Below are experts of layer 7 (counted from 0) of a mixture-of-experts language model. Rows are named router (the router's row for the expert), up (a neuron's input weights, with its number), down (a neuron's output weights, with its number) and show model dimensions 80-159. Each number is 500 + 50 x the weight over its row's rms, rounded and kept within 0 to 999. Numbers have three digits each.
After each expert's rows: "comes after" lists some tokens at least twice as common just before its tokens as in all text; "comes before" lists some tokens at least twice as common just after its tokens as in all text. This comes from a sample of Wikipedia text that the model never trained on. Tokens count by the router's weight.

# expert 2
router:528467520548581412569520488474514520464417519567555459387486475462537575463517520481420396474391502479466563549546402526488487578597469446498494508626527478563597503529396530513502446540536435532422511515389430560526407542573422501365616537
up22:538517551538414505453477510565484502507452526507491578490507498565472502464531500587518519466507431526491497350515517507530513499523473495517533555522441502504519492553526505577573412512523505486523503553493479542565494595556522602483507620
down22:489477507500517383492484480515498524491473482473501420481530430402577580490516502472523493476497527474569438417506425536534483440417497417530544559542561487465465451513488537488510433472495488542485470449636520527493506510446426538502387536
up23:557517589571583475494505654548439482444455497490527629487411476513502515502467513447500501444450482540547535520479496506554472501515504504427572458558433509515560478481495472589456623534610526504472573467408435449555424438583544466404535484
down23:556587492504420527401547441540438492631416450641569499561467454518448492537600433518488548460449427492565505488587478533520473530570426520475442480500500517511349480491502475441479333530449501425461437546472458592481548508523426471500461523
up24:602559512511494503521470496508412496526478580456516474469494517460428553447418588527523549501472480481511497522546472506533485478522534539551614483514471481492487424522482501619546494533472418580641593544447389487467443492521471536482408536
down24:486562458445462478566453479494495578521541503486475564494606447499467530487485495497510496457507402541549481577530497393548506462456569505530488480494537485497498481525419579482567576557518579535534441438460395532564502529504355578495511478
up25:528541501534472586483460477498541439504519578470458551448551556461498339484433547522492515652522488400459499405491427417432525536514346428481548597563462484497521547465432469532485429525507474500465458500477518546507550497540508386512504528
down25:513479660505391452510450553547508498452476488471454523455568506492427462523553484496564498486603522468503516484438521463448548533461465476523438567499443532519617493513517509514544494565536486472488512537435543563501422497420486411514458480
up26:472505560451468419500523460548505519524500496494539612508554524529451502514484537473557477443530501529500533512539493528515433506532594480555579458480445542525651553480510518502493488598434557570495482544503402484498552496451455526512461528
down26:495545471520540494471516451414485526489513471480440394622460517467554531541450535526391473564478492553482398475537434602462533495442494506474541535488514448426509380482504445572502432418533481573465460507513435491535415570525440467544440387
up27:512497450478467451497473504536491519468570433455459425470491551565494462531453492571467396526519571468544517524495524546504533499623461501521476448453490425450419549421482505468531458519499496529339420435428510502432582501584552639544485566
down27:627523509479506570532433478478475540544591522430406495542462491501516484499499508391440485519488409495497462443456621497549459546446525472456510505473597447393504491498500483523496503518502486509527556496501495403506521445481550473577421527
up28:510453568507474487512493499607491549538595540553457502462403452354496554408486546491484493514379546438501460512487486472518494491608484575537564483515463568473496455501507583536496499505520560461550558492451475578492506478500450594491488551
down28:500542485442527524505542508522519452410480457414567436508494506514406492461510534384497577484547561498508465513594512554473511509500484476355563500495431483465525459543527374566458518501563509504421500534424460528511510539477456457441573638
up29:489397589487505538517570509504496502427555539461480455449573463534423560562491560525511545465508526496347515489623496513445595470513471508507505575549499465532538441500486487505513490499485518475690483536522483659582498594532612502458619515
down29:452531503487489462528499412503467423498500560521494569453496364540499503488546505548574562439581543523517509505497508566449498504516505493506611536516499494453416525476444470454531538623439556497497504557549501504453437592559570503516472491
up30:463452521505499481458434488538502461578516465430460541545462466533517557538498525449470535498454483356478452508517556499522531405521518451432501449511516544505507522519511461483545493488576486519413486392500509563528503390557478491478645439
down30:542532491407468430445462517509507535450511471508485501483573489490600391510504508559549482484522514510542546542599576518522496434450500578451492603507492545493500503543510500382518526448571500450448499641583579518367402603535499473502447441
up31:497502505487489516536555481459523453511463584555551504518458570544461525343450498505389428525509487500509539522555505513502498572497435588450457493385477476509607389542454475540485460509465442463463501565468527431489524483582459550472494532
down31:570442433489498615575530506469476490514506515425534477441478464416417491464478497513491474451618502488427580464582477503585486511566423482599540440501490547545490482554513570510503496461465494529436465576509521422419459487521422524573463387
up32:469435480536443506418495468485473481440444569479484367413532550532417522484460528500523442447376568561551474448501492531525428513561522466539516485460491471482547522491501513474494468502631540531500582522487540568518485508601540503467526492
down32:501496464497539526448471398495463577498407543532492576438484588499519547491526512523459539438585536522524459516405390453496501567449397479370474476503522545493546498468513516458536506490436455372492534485445481454496511483474487506512475514
up33:531421510514552465505425488492558461633465518462416406475526495453521471501571604415564393509460502457530540468308408575449407464390503521527519633437525498529565446539632460514495522536595440502511386445448455436518503525558441473478526485
down33:378444485536459492503592503557498466444461486507510386548461465418487503575475496475546505444478493491514494331449454526545459570447511445515501547530561509550503458559579486580533538483502487459476378516423405500559549500551501574455451494
up34:547555517507582499420513457471447550501446560488433463503607507454468577542452560519486547481513491366469572500503464463498498480453376498576495555463541532507417490485454441484516478459499492503436497571404496585512544400484466588490500431
down34:469562581487490520657526496467576455482553532549480501460504520459510476510550494476468479513443455474508530464460474535423553511525543620497539474557552438527483438544575457482495481614551500536486532467478477521474510629442457491514554607
up35:495519453476522449508495553568485543511512531462556476566481494431576514491530511452489509491444395491515485489570510455452512530462579643518552533478524599585493513495438483529500507518497514498505523568526512437476518485477535397496598441
down35:500447460438497556423569508440477517439497538492484497510568520464506495446563511514435453476496507472472477554482480487494428515349546523449484524500618418488480504381561456618495515496445384524510525464516501600475563471472515495494509513
up36:405483569514560559568534583450483500578487484579488595522556474493508505543519487479540608466451511470502645588411508549476514559535472490513510544510494469444548502553541500561584527564497501603579480534435476470503476531412568477514565552
down36:485537424573521503410464444509497541500502453591463492499565485486440666528504536448584496433621451561391528530471506476499529547497465579527578484487534482524572422476412397404401443472500409546408482502481545451500487539506539414516518621
comes after: " |", "|", ";", ":", " a", " September"
comes before: "1", "2", "3", "0", "9", "4"

# expert 4
router:515542591506464529520491522468526460486580555511459390525409514618437490550378565444464380438501496487477498545418462491431505529510427483510571502527524468497567482464425557536458529573499509475455497462595395504550477488474520533525482430
up22:534518506458426521620433468538527501425438494510615539508556519586504445496447466540387457467462513529436515486585459575485497539515512532533548432527412452449581598413433495466533519526541537486560500521582515433498482607513504500503331490
down22:514508521549539588501493480492529584482415518487502521494430492554530445560441492405551421503440477494460501497487461490598460519462598525404516544552498552544520477519532476478518555471479479619508484493502498499531480501361488496456504549
up23:524499478562391519478472471495528522569608508442494511505572454471513390577517481486567474423493530509472574457412610457437521496469422470485500488508467491514554533446509565506503465535583547447451541441506375526558427499565479512532557462
down23:497473398497547585603504499497407360423478450512496561553485510495519557472513500425449544505536501560505503507530500463472476574546511533556480486605442433423569516629465434499500466491586488416504346570512610563415550522486564490466486449
up24:467560502495524504467556431510396415502443497506501499475468576527483477514597498510505498509385409540498496512483460491363533535435490561501553452524537503509544461447521483483503478552498444491485500537568547527476499554473467424566450473
down24:500515512422529575472486573454556503524515519482599499569485472437472501536533405494574424461556505497500490491511511543501453569433589502471554468598532552536248575522478494544544504522556513536474512525543594501465458620438425460491567583
up25:484516611574456510546502470438560487495508553475544486507563468435386435466468468463605567488553497521568500434545518532482466481562490449474523523547531458559666376505583519450534501568484510514432481572459520544490542479506530563469492529
down25:473515460476443518497464599396527505457462497522477541483496514583549499456496562470505503560500540515524535437514565615496501503532518536521548445567446475552542529547486550466552506459668479562489565454381589454516500463571567452513498548
up26:610516536472447598609532496552410505445520477544473515375494537495457527510532506469549510508502439544472488566516388465529478490502503497474495519570500488515589550496498620528526510525441479499485527503439499476512488342446526538497595479
down26:410507487521429488464497465521481507505496517560598594557541542499515476491450533540433496523453549499523536581575411470417483468535414475546566556507506444505358474543495499503532496462475633455374554549481523449546494468500470492573489455
up27:475497526500487447661519542417508467533533462585410498448414468541489509388488519550567459416495482505515596519508550420467459556509511483604485463415470473490489426493516435543531533520529487487491453503402458498571411533500425514450539528
down27:429494464491579595430505509524491430498476508491339437574533489511506528481491473519516471528546500506580523452543557559513414457530493525442532531515514504529519511499552630421492522423391472425432526511533455561494408426486511536643551520
up28:444547616445443473550487528436511498504493534384514497427461535528487472495543506610542450530527565494587568470497520548402499448524360423485412477378524496542497527495576549492575492417422499564445413582547467475504521500444502440503414487
down28:526500484544532423541452495569377500510456459423581547436531545525445606520552542462421580619326404591508521514445560425530451510503489545552581514604466508523537534494436508578556502452457527483466539478403487535479393567494474471540505503
up29:520484535421382539502557525522541470511503499531503528475476471495480460510479478516534511429522484497494503533466464551515576484456483609524504511518554472459523486492500485487515443382479627501485575534520507548486473511499497473495511462
down29:501467518541476471470542458477539618488504539471499476437560565483379540419630473490434583575549501396506418434575502502452509530631463464500537571534509579518483488472466478494501470601501416544522487496506520474439573492604520592430484529
up30:531525498507411518494572474492478455508485540424581526525480511519480534516477485455511469503504500523503626544620538516520483499415589494425508513495402463545584553519495488479525389469638464502563492530555511519494445644510564486509457543
down30:498606465429500592466539470466518385529542474495561451502505510538566519504522469546506637501504498473409512513453415484469430469479473414494556534534509435521500558532483476695504498431443562511461445484522439483396528412591503492406504634
up31:543498432490449499517526433555502529498476578582494600492530497473482462448513524542553557457519483509504474486499495437488470437452506512473551351600407451408523553517501488454400509528570514583534506392510467526546516496520463489458504339
down31:429467559450490590418543542538517545513521505465476478517524539486503491535458491533339507471454391507565403476471546514451557502541452480556485517517498491418693532410524501596499462472504498423493459473531478532528573518498528492483581475
up32:510542466494517499491511552459544492548539449605496500492583545539512485447434545540546479568532412409514530625483519512518600511553445515575518489496545437530509515505502486545540513487458468478586484522502549580497540484585474514531416474
down32:510509463507507497499514549505504433496478589488537500439507487482562455452597528546502537500428496504532515541428499489411463500502500510440501455499499512553611530503513463474502417478448478504497501557446596454567502496509497541527437448
up33:473470485535522517463384440492480524574494489534466515476517468425594414485662666408512451491463501565567564483564486460472426464557509493397485492460489500513483472459419388566495540497579512594441490447494526534599481491412616558581408520
down33:471384472479546418496460593545496489481499437526514533572429445483471589570602503605506516516515505395452495527499486370475473502396509492555575441489443509507402539521572396520470404486500523462534525504411529463417494558443513430535443532
up34:395435463523501456569547449409469526408431381587445598497533518508494428403455501540494502481497501540500462574481503512501551545447492504397499472424474509457470502425497453459521571495426517595559459482499416542561481615458427492529562437
down34:581481589465440518548472560507502531573422615454486513537636520475479524432451457535486419528494450427570483460466474536496494571539497484563503502535471523546411533426579618498512418444544512380621416529505474478483439529511569563451499489
up35:498519555495474448484494474577508466455524497411560497599526565493512593452557486500492576601480512482469547482508473413537514468462511516553502477439419633444555509576497413520503437527487465485503571496481533565544538457483483524529501498
down35:597514602495459496566340460467520500419485435564478437525489398506533529491494513530421558528473464482401453500495439363541514489566498564443471482475574549475506494490532510505537493600498519500472559572523498488498553480647474510489371528
up36:432309557485559419505503454502503632574514523585460502484434461488355463425524527483537480498481505619494490557363460451536518489506499507461484480596549600373510502524504561573544534490471500462564571420503456506490496539380521468465514460
down36:427499452501536484512466500652523507493481508605491504501520599409511539513443439503501481576484389498551492430628606407515492543540521530501444448567553453461444505468469595484447421511423472407585542523520493582405504491489606536560517542
comes after: ",", "s", ")", " was", "\"", " which"
comes before: " ", " a", " he", " and", " as", " \""

# expert 6
router:381473476517547451431510460520480441480502579557530499423446523482461453461483466540461528598355533491501602548513506508508496576519548439479446475539474485428556419442446511545593466423452435506505620501511485517532448489517469546509608455
up22:620499492606512489527425575515433590422459569424659514406558448460417550509461565553518496504564460456482537512473443518481416487475518487496518556536506535574417488571541506512486607490483487527474504452455452512528519529509543460464539538
down22:454534294400485569516502499495461455530651542515461400460493514480469503458449465454567522481422414531490458597496523522481539497466499470531501438452507484501487489494520431434484527501497534443531493482474507357508457601515517503449402514
up23:454424457481466482449498496436565489554519568489491495516484437560481415530494542549607486567477560440547509571523389396425534551468527570517475545500479403417505385468536433559504657504529464486512555548510434485504489375611403491550432469
down23:465521533520480392502513487478495495555529586513609541505464631468514506527518516435582510536579423409437549443480578464505482499452554561576462590507526543515246555464499533420533547440474516521603522465561502465509487534500461464459471482
up24:474417494416436511528424500508490557471401470508479535494493456540537537534453526439525533477463502508486486536450526504549539496477425427459406576396504462451523500527425491553543495500570496514558451504534505520591423500585505554454547437
down24:495483453492570503434484481567493456498445486539430536461491659494554472528410438481484468501516561492478501459519527485444452513474516585505543503419494534599413549544491435409491501530470458533431421451446510473524525499446470492518549481
up25:478521544599519427515505595521518552494513544560337431517438535485402411538515511378502451500496550501504583480440581504536473500487503468395485475428501521523504513436517476490504467512465428498532519549464503518531397627485474446490476495
down25:534525535464503491457524445520521508463582559563433481515470484524404563500514591465607569518495516542442504550471530480454516392545486518449515466467522467478501604488445509436465449554513548414437571522434528481505521526441467485462473466
up26:472477556470431457510487548511536545494525450518435578446499427501379563500529496507550542540438462515483523539510487501486510544529467445557431579536507522577479597467493530492537451559468498499450516523466485584531473485476463542440427472
down26:405542458560576589479580527545500487485538503614526545542507498446458541539490505504566522536516466466512417507499563438497499451583499474613517471496489466458591550561467512475651479522484589568494500516433587536492506500442502482460423413
up27:495468552492523438423504439534537452505493550586397417490515557508518507383449359490491481552485604591498504436592594548425536489500488472493501497527484506424582553481534499544522511524522555513500461591575496550369486520523435482553560597
down27:455557381496514529513531426503469482442542483507438573445501540471499479468537438484617569477492488516482514456384576566452524585539432542514589504475470508515517501454484488533584418512505588440572510478547462513446407584462508467567452470
up28:510441586570470469468467646475499486449532519402544437478521373456581497517617451539431417450577491558443493340511450425477420469466534500460497465500485485533471478634505527549491468443506506514477539548538490573511469467642461433502517433
down28:531519560558506451527578520500519523529542595464536523398569439509529577731459430536559492450581507497549472461469545413468514476534515474482541490446540462463405572560517574493568462474524505418481574559491439447493545446498516451416495523
up29:389501450407494539486560512569431469468658536596510550449437504523526571529502548492491497496536530454511537478494522511463508532482451486447512520413475575563523513508431528529556479625504471430524513437501490474553460494497564465438522471
down29:545495449433474500477540497509553509471464428548556574505508496456495512571462447507517459511532477512563464472490503666535517458553451525493438516520498471446439344511559505503520505524439436539488389462503533466473484504468486513508538477
up30:512478632497487574562541502329409506501489592531482520447461412498457533438513535545554408478408447459535493500472453480488455499483524516608577393491489484482555446413508500465510519528461458444495490502505480421502531411495553499508508478
down30:563577544500558525502406510556510587571469458560602455451529503501455476588543423537501504492476459562536568498483571532500482457373501507550507500505460464512335591510475401461446539515494539504490454463501459682405546536463449396369536480
up31:485435460580559582555502517471504561423535504486481575499557514589506529522553401460509494547525423494484493409495458510596508505440534468512541493471502443450485518585438518494532545557474408604577462507480517573487545596563464523532591422
down31:489550474586581505470536505540535443526501501443479563475474513446496574460501394402524645577563503442486544438572525499516445411455502513478582457501489460495476543464473526402497318515507484466603495485540464506462566516498509553479511498
up32:542537456510438521499552493494426529481561402505475473568542489463559521500462534408470587464445480507493580590531527498501557567423477438442479535577506535558531554461379422460519548502409567645499429527485484521377501484501453520514520520
down32:467366529408501550521499468536597437486424464444479615498545477506464529543475554583488572501520577421481519529724597574518487585495480489485451516531445530482494490486503473500567551481487497504447550461540449493473501509572534446497603488
up33:421373505556463479507495524492483574524447574372511514452505488478525492468506418497509515486498403473558529570500514511527475497556447397476499418467556605512482509544491444568501519500511589491520607507487479422533554466405502542554469515
down33:450496483477486472499511496403531505521505462620496456532534531447466522510578575529542475490517515584504537448603490538407500472532454541497525442530517478543376513486578406506456512517385497564513451482428577482509574549436499483507497454
up34:500470507433598455496464426476437454559474548541480514454431486539544499529496463504538475479457522513494452525538505465507554513554488493495446469480404488462621606400480564493550504506529447471443485460487552538505432504409363450476472490
down34:500474544560431435482454479529540572454530427616472471560488537484414566564490582574432538507539529521508505442457429422355476479502504507585549428616473458445492487525499517524481439494506557444568419498554485439506508560534436502514522492
up35:474464479579505516507445629413499499539473505475402522492463405490481499525551541402566430505521451456563581544532467427465506481442449514501530412354535519515580496569500525512476426498573469477453436472560550523472458529477507535477493385
down35:604531510485500517507573514445433476499434469498456452440448620454495380524464407526479492570470507432626515486454581534520449507468411540516494584531544509514489520493431554505456485478447526483550495430507469538503558508403437514532481570
up36:474494571504479441508456401417501490453481593502501480478492542441509493501421511440435516424630479599534505528527476507482376536501534522503469413472487518438586468520537485518495506471498476462506491480459501552505503552531475540472476432
down36:586538492496451464437490580525519560483611511464496533465557527571500481481494466456512466473641446493429446500604509516541504528414490621518524438505563503504417516464487469486663513507522542537517462528535483604463445453500400458566559507
comes after: "0", "–", "3", "4", "5", "7"
comes before: " |", ".", ",", "0", ";", ")"

# expert 1
router:541550590511567397492493530459481436512490518484502558530519456483472527425508474468573446487511549568513565514570518519485527441514500373475551549478500406508570418435485564500610457463460371656422526407504486510434477493449456524477533467
up0:497528542444627599574498480554477510561516500452512544518523503510532398464565502513549489504599503411498480518570549470483535440488478485504547565602538532622551489479473542523507512444482466512463493518503448457482502553417550441445476432
down0:499388462547507493568541466579385534475517515475516461466523493394519455433560524490481489468474536547478482415544497492557498491479451488402415505562515418442542467528575417521507502600555509581568345536542406485505454496498372497454496496
up1:473548494630437516499508521525534514420462520606401406433468508467523518426525634576508474449500523429500550456480566462532611456500515487569510501565491552408479574497587597526412486503588488557539522484489454490505530501517541523544519520
down1:592496473548374455381428546483576502529494476502561492525534428474474613508493507521479479502592575526511512491436480427527553433493497489510403430529513502515532504437496543447561421510449441430408453477484547499568423567468531535470486557
up2:478526635465510526595484467512429437493545378473471517429502446496509526613562631412524510501531458484377512520495526460576473504449499502590607588464594504480492559552619443435582406563504527523520597410462534492517508538523602516402459471
down2:509467484524527494445572566585530564562574563527511504552506506489504499520524660480545486593482477526407564466492435585590533524485490463526542567502412395443454526534506513505484573342499486532447577598452555588529515428539545531517454521
up3:628501454485594461499498473502387528483522483500510432534492586433505543502392513457470483493526602478445546427477510500488458509516514457508562406400490425485490579499558514483452493530443561549347509553448498501438499487472524509520599484
down3:415530540510622525498483540402512597468519526485556517441437501510470507498485539467489403499466544442497415492511569512502548503500518485449588515489358555536549506459525440521514636586515459518513462433463477554533498421552466609532489525
up4:472415522482485376514503372552432493506548516504475465485408498507496474482497483496414443455587481475504522518495483515546515420529525469525455519472483543508275488532490548485448476526476506434451513602553499509536565447538505430573581402
down4:461499399448504543483482489494449528557568463442466449474507541552502472400439492558525524554495477553499505497431454483383528520499509495548598492438517520507551477491478492513642489478573329547509472407629492445485541592484456446523603498
up5:509510558598527513517474471503443510589487515499464511503488466528493513588449528405517414526536496508496508473473580531493516468514639483537573520537490455498590530486469444498455482444524499588603520530441478475534516496457496532454483522
down5:532490504513547495549493500574525511531686399498477560511490505470571520497537498509493487583471524561538523526503576542581542500501492554517487527471488484524302488473527439550559434538447439482520495504526456429677472463554566469563511483
up6:546497558521497484519490583544474386514502495523496550532521472576535534419509517551499538583520503552546545472439507497477671571515543499537502419528500456500482557519554456500443529539443563525429497500489413538471457429498557601507475401
down6:485527515429409567455552549500494502520466365540480487534492516577530513437527513526578550544500518586390421494473480457474572529496513564481514499514507491470508495543528528499501505570504498595507450402377433415441497508551511517500517491
up7:504496525493588404518463421450528500535538497519525486448491384523516503447491498451627471548448532515502564502532472497481390604501555429491403560601465557553549440515547553433501480491509523532585495426481529564534456499396494494372478515
down7:563376447586476602440480456526502466534563438423461556522495548492570558396496431507521425556529482483514460526535456451490470525512542525531414519491479540531520429484514433542413452473534576450524458517494418579428504526442521451487433569
up8:548503488409525491489540489446488498495475496483442500472492490498490514545471478512469524554501540530467501471537483547492523503499516416588502485501530535521393471480438575505548501544550509484371436501536443448550584519591422448516506481
down8:538483462507439560487530593500493489419465463459618578539485437545507505516545470470559471495446472584510502509520499490535519473530550598586512492507570468431617484563528503578464486517488508524453491508492490416428461510488583461553507472
up9:533508520426464442525533469551526441461546552453476522310531451508554505434532556484478491567403464529577533563530457466468531547469419414494546540533500540475495539688367530499398594515493532461499534467539480492611480503424427530436498378
down9:469530497465469468531479306536501526529459531523600499506551500483442487500477529479513515526540498490542476497683469494606502403489525525478493511507554520436482517574507536486485568505495503552550507509526427457500462475486421540551489520
up10:504501487500520430457491502521565482533431511534497521535487438633529527600556550458537401616494435513595496515475505589623462474522499533441487437490546496462566500530542509470459426446509494477573482504501462531535523465463505556615560497
down10:611518554570480408429533551537505510537523539477453508443549490546454672496498475492412547544507543474496502602495511553499348494528515549539499490613471637526544489425488431526462566437466554502482407498395528511444499512480577538438423511
up11:494425553528524505522375508502515542523540668520498520480520437570456507572455456466515439489466525469405527605407414500497558504413478573531453543591475526528503362520501510532515451399457468513525585376504518497593472621442490505520423528
down11:486550549503505455495510555493582488494540500543488499471484469443452561580504528454447562657403496536424550479530415533495474422501599528621450476466615488507453467504422585409535439482496533477432561572562617411490453507520530514547529445
up12:565499403569437512495503608540545463597508471431469496483429501484535607583468517354507486476413502532478488506515623504519548580501500490504555437463438481454455542445432515445492484554605391437501500462453556466498521541552559529529473470
down12:463501480500433509482501480492566560495496535553487486490507478398617429571520487469551401496505577539536401516503445343520522522485537491507439499513538490555506499502464517479571514495483499551381453497499537429455565504535465464513448411
up13:537497468512469456499503500485486521426497486541521563517485556533496566606378486537473521446532506499448539498508444522509499518563568556495495441481439445570537548525602487543480616478476526612530528480450616489556447333533491517500521564
down13:463514538468557494517482447511603495494530521524447566464534469389567457556561515605484517422371513455515499583480507477499534473510550538537425501502478581499417453461455476576540495426473569509650559496444435394572519518488489525510533621
up14:514474486490496437513478454559508515415475602580494470497436424491407498470473430405567547513510535489509413401550505442441550559538541500526614482463537436392529501514583400509458541504526453435414460516484507517505490457485417452493527536
down14:658499488515511482502497499510464518449485576512525497431381518517489464502540397491436454502579518430543559517427453540468528447506513492515525514500441483507486529577483532438488506536491439378429514503474494485451522434418464393445504507
comes after: " ", " a", " re", " p", " c", " dis"
comes before: "s", "ing", "ed", " of", "ation", "al"

# expert 0
router:459452504556619460396546448543534432525530472523512488507485545536571533519451481455545455595507547519404475537545545445514513475585450423537493562550596442469565488544524580486510491477451406460546461448402536469589457548604426599475470490
up22:526587538574508496500484523510466540458517498528628515438500512467571519480417563496511501471493510499468482505498524518466573558463420558434488560544506429457407581406545511457473502472493482491524500465561516533455541452450522448480504401
down22:494582467599515546499491528502502472426486605383460545501440540486404444425507533481412574535520501519500479410496535440516509494473427513508484517493505408500523590573453469485528494408456568404451565529526497513495558513529562506452552444
up23:513446519517403534507464474527458500565575484454502475507524493483457504587497439504499444505480477500485490413545514568471442477555520471399512482564605400501499513504482500504518611555512496500598566637509573573496484487503452494509508437
down23:570528508445552475556407608523602568445501597460536491499496521457443557535491505517446522476574458440493456573589544567496512589501553497501588554541519594503606542552508448422516500528516480470446455527521516506477403450404456426480495465
up24:396511486493520461468428500442498508567484396482492406579478500672481506508478573473514530498522520507494623535477366546450485501481487461519444415396479425469615436530459582497440489487555509400479518528468594508502502528484627512475510504
down24:437495409498488466508429517522501595526468505500513454526453477464546435478523492553477543424467552586478419473621554480557555485565544479536501496453586502625428472514547523648592501479537548460557454529537466499590474491505499526473450535
up25:498553495496443492484507577561472488502561555443487488437529554499410493431441433510423553464495584492481466434473516538496508485640515573483375485489500567504467506497527534522530532575455447485494476602415514481501429599586496515478588513
down25:497529502443517561526455498527501480577399531532510497508495561584398498501389491580470504503522487497540534504516497550573514501500510489483474525495505438404427484509508607501465482547508506540400441502480508599560465429498568467496476448
up26:505453513541482594543488521511488503516404426393512517476515563488546544518478435437415502523444521383398607493560502570419480574362490501468436492368456475532579505476583471458526504510470493517475472623501509529531531455591542373523492573
down26:358443566507486551531524443513480509435566440512571470553500584595506408453457473504487581486568572519503544569473488394481625514504515512468486571542493491549642555472589429491500477449486471505498471505567302480538504560456471476510413530
up27:536492386474480475484512405543475482534526526569440521477590426490509479438422518529512574456537505509499542553481473493454484541551514472660425555520468436534565468544427522545512433476502514557456484483465513531491504594558483546483572581
down27:456534565464499522497605526442504511500488461514518556506480390496495481383430622499521500564538443629554481449499500525513488488505387471522591596401548508429593562463501433448511474562499497487460462490532508511504495599520408471555467554
up28:470496686502406485501473531504523560551451544425490530580393522518466532445477483539458532504495601539436482445498537485411465444553464501435384577596519505500567604385519468519505482479655458348494473458501453455580470505515499561498502487
down28:524497609516467672445486553507479536496496498479516417488516555513506560536550506477490493512528510524404521483490480508543519476503487492400491547505461561451500477482552425416439554443487522498559552491599505473484450501506427570479473457
up29:482490513517460436514504448441545593571510525505496492505534544511441516484442499520527577444491483540509469612513447500541414392537520536528557524494551604507478455513515472500479585584447490488596530489480494500469462566520487537562434498
down29:470477507396460449478526508492540484494526448458447473417464483460557563519459504661498602384461424521527499608504512547412486568453473500521518505484526504549534405461558396408489517457506513490603533509520472504482580497478513499499506465
up30:478518441516496443434512435494485491514496462544493476532536523529479561361546480525407581458550410453649580481494529567487555465647481527512526488506477619514628430609470524504573496537496530501442478469569415509574515453510511551483499462
down30:608512464510449608505551554490525499372663453514542524403481534409424502549516492510467447510509553459485508529573474409510469590504442559467496466510501497484458509482465510586601502438492415531503492490513447436471488596483466469521619577
up31:596507496507399501512615435498544459711516563484500484555624494503382511531427497456498490400538514489547500486490565512603449549521495483431503504471524502467587527501479458480446511471487521481449585537497573495478495481465347550509505505
down31:434556437492435488607547468473449470500490588589473598509513500419538498513428529490457514505493506404457485470558506461468569536498580570512523472538489561520512501447493571493513563432415589544426498605528520459600445580499562494408519462
up32:452484623452506499431458520450532581475524430522506497510591630562496516480469569427505532509513445537551495455486509481496483485502485594469561514411572510424504420517489492528570466586449505518535378449500613508619536432511458602481489480
down32:505496513445525401446470516500532541511456582544524511512547555593491434523436505488474475395551473556571495432527559516508496446459387506466428528441499473449490585513522613523489409521475471498537438469494500554552517404473481536467527476
up33:501501606500499437467537558537520499507438439492515499583550546510592438556529452504545508530436507498534454574555464513446507488521484484488472498486504472510511433550443493443505541500499522589560513452480487468476440554564435449506534468
down33:434566557522552526502589531617501554509468503481463474522464604509472513519502533444566497540445486402489483577531490629393490557441490592474534432621595579528462514504583424493522518453544494506466457531443540522589497434541512498450606468
up34:533484594464537549611519444422516498532505530508462521459520504532473502472454559424490423634525553500576503515547503477501416505449585527411545538511373564472532456447582510520531498516488525496577503478485518537536487563578498474567537428
down34:415581419523526504525496470378534498473490523506514492479503421550474546458503534434504578438557619575558544459515588507521379494473471514437490514499501529481462517444444506526446507482480478542465516461470419504573512520473528593453491431
up35:501542580479517528418460439643667524525489576485515488438495483486472499506557475500530452500518559484464487461521499510500481503391507532487502494541496449449496560530537507484505552571477435502491416495516482574503464458588429370528603445
down35:498387561500517511495453457481530478522509545477502400525511467487431493508520572506505520490520513496540511471482486485525503521499500480509582490468524537522342490544490451438546523503475500380545446435519500436454520494570421482504474499
up36:459501472510439520532465498628559508509493477499542446501536596555558503443396482620446481528517496450437640483565507491462568369530481466512466408545486528477505528537521476400413495529480437467497433485611531441538428492439400473476491502
down36:498521500515550520495503473536518504494588452523493540434509387504456418566585400421486448488502490479465511538436509544477506519530480526493441519484505492505438588538499349482465468493517519481603544518515498564456540450506384569610522490
comes after: "\n", " |", ".", "==", ")", "==="
comes before: "\n", "|", "-", "==", ":", "==="